Below are experts of layer 6 (counted from 0) of a mixture-of-experts language model. Rows are named router (the router's row for the expert) and show model dimensions 256-383. Each number is 128 + 24 x the weight over its row's rms, rounded and kept within 0 to 255. Numbers have three digits each.
After each expert's rows: "raises" lists some tokens whose logits its average output raises strongly, later layers aside. This comes from a sample of Wikipedia text that the model never trained on.

# expert 28
router:146105147111124136121095171121134104140097139125085104096138141133110115153156124140109139121100162104132152095121134056140133111126181175141134134104102169103122150142169101115101130123117127116090129129137097136167129180100104129114149150086139097112151143130122125127103102132109118095180144135088120148097140129122142128124137088117168158141123143125114125067119127067131141097122
raises: " in", " as", " to", " on", " by", " with"

# expert 1
router:145150130107125137144136158081132095098116120166139107132164142111135122153134062124086094086143117179140114110145106122134121134148169150125104115093132151129152124098139097150113124108119128104101118180171092163147161158130160123106136112117131118091158127107148140143121125114117135103171141126150097113110160169119131132151162131123118173127154113132118149097144149108151162155158
raises: " |", "a", "==", " (W"

# expert 19
router:152125177161138147129109162145103138133118130119137117111134123169081126150118158101091120156144118128153115144123162092089111141095130142122103141127131110101137112116113108094111107127127124115115129144144118124166126135147136134105159085125066095131141184124107119126134125156115122115153116072146130124116091144119155172153151126126121154140094089126120130086136108132147070131144
raises: " |", " of", " –", " and", " in", "–"

# expert 24
router:136136143096190120142115167152095117102089116079164130145156144135111131156125104148120123113138132147120137090145140134130149119128134116129090094113113138152118068171141116144162132156148073125119124129159165168180124135150145149117163117112087113106141142125147151129138129125141124130126128097134149071138190132115130172101170093101131166111124180132117137123142102117106118178133
raises: "\n", "s", " and", "B"

# expert 0
router:149144139108121119125125203148149123097121158092167086164145113130153101123143150084111130144154125113159152111169118114079118119119135064136090156131114133138137134106148141136140140120158112127155110182119178135147141127176122110098143121159179124117102134128154102162141149114110104090146127110169141124090108155109127138114133127065121103141125133167128110094123116177173153128140
raises: "o", "al", "os", "es", "az", "ans"

# expert 14
router:151165138131139139134112177157160137145092145129163133204165091147096122138122150085084090129139155111139127159152120171120138175154115119157105143093103124118108122153121097085137145099174134154118106119163123142090127118115082180102139081136145127145137111183177139164165114126096121120136113110181161110126155114109123161109149126119123131141156128123110121124135136133098151114148
raises: " was", " began", " started", " is", " has", " would"

# expert 16
router:177136132149111145112083156123136132141155140139156103158135102135150156117150124106140096108159132132137091066190093127136121132104133063133147122136110174140131111092078085143134118100127113134162117150176134145117106151153102071113197124144127075124137138134143160177130133154166104140128130104137148135109127106096211148126140149103126116138124163120125090158146109132182160188122
raises: "ar", "it", "os", "oll", "o"

# expert 4
router:155138134147136126118129187180108132147112119129144074116124134098111152164149127147097148122108104111124139117136153120112106104119184131128124105105091160111190115125133121161131140109160114094181097150165130155132111122159129134084141134118128116131148151161171167164120107136127139092177119138136137123127181167063121112167177101170122164137144105126101138109116143117166115129165
raises: " in", " and", " with", ";"

# expert 11
router:140113156109139164136129170145113130173087118124098128143158151147109089176121107115129098152107140134146123107145150116072140103161126130080193098087162105135125119114119104139149123126142115122101091112142118169151084134125113143148091115098141161147129115091131111122152137090145138113152117068123180097124169154102183108158186079103152169148112132112102117103101147133151152139134
raises: "-", "N", "A", "R", "D", "L"

# expert 23
router:175117114140122124120068189124139114082116133156135108116130109097121155142138122092110113155120170123086157114114155096155134152115131112160106074106103136062136136129122111134106152119116155139147121128146124181156156146155081138139166121151140106109150147136172128134134125142118125108192118097159158105117163145101138105109088082108149158161101122112125142136134122153120121094098
raises: " sp", "0", "e", "5", "6"

# expert 18
router:169134172115159098128099145129082130121110114119143136174147102144101131095150090142093151095109151145156148145187085144100146143124174105125131109096115116109206143140119115155122152143139101106152107157144144148179141126167117128162166138169120085122170165170117129102098095154140205116145146092122122130128153151136145158105138107143125121141158138129082119085138113076101117124148
raises: "\n", "\n\n", " In", " The", " ", " A"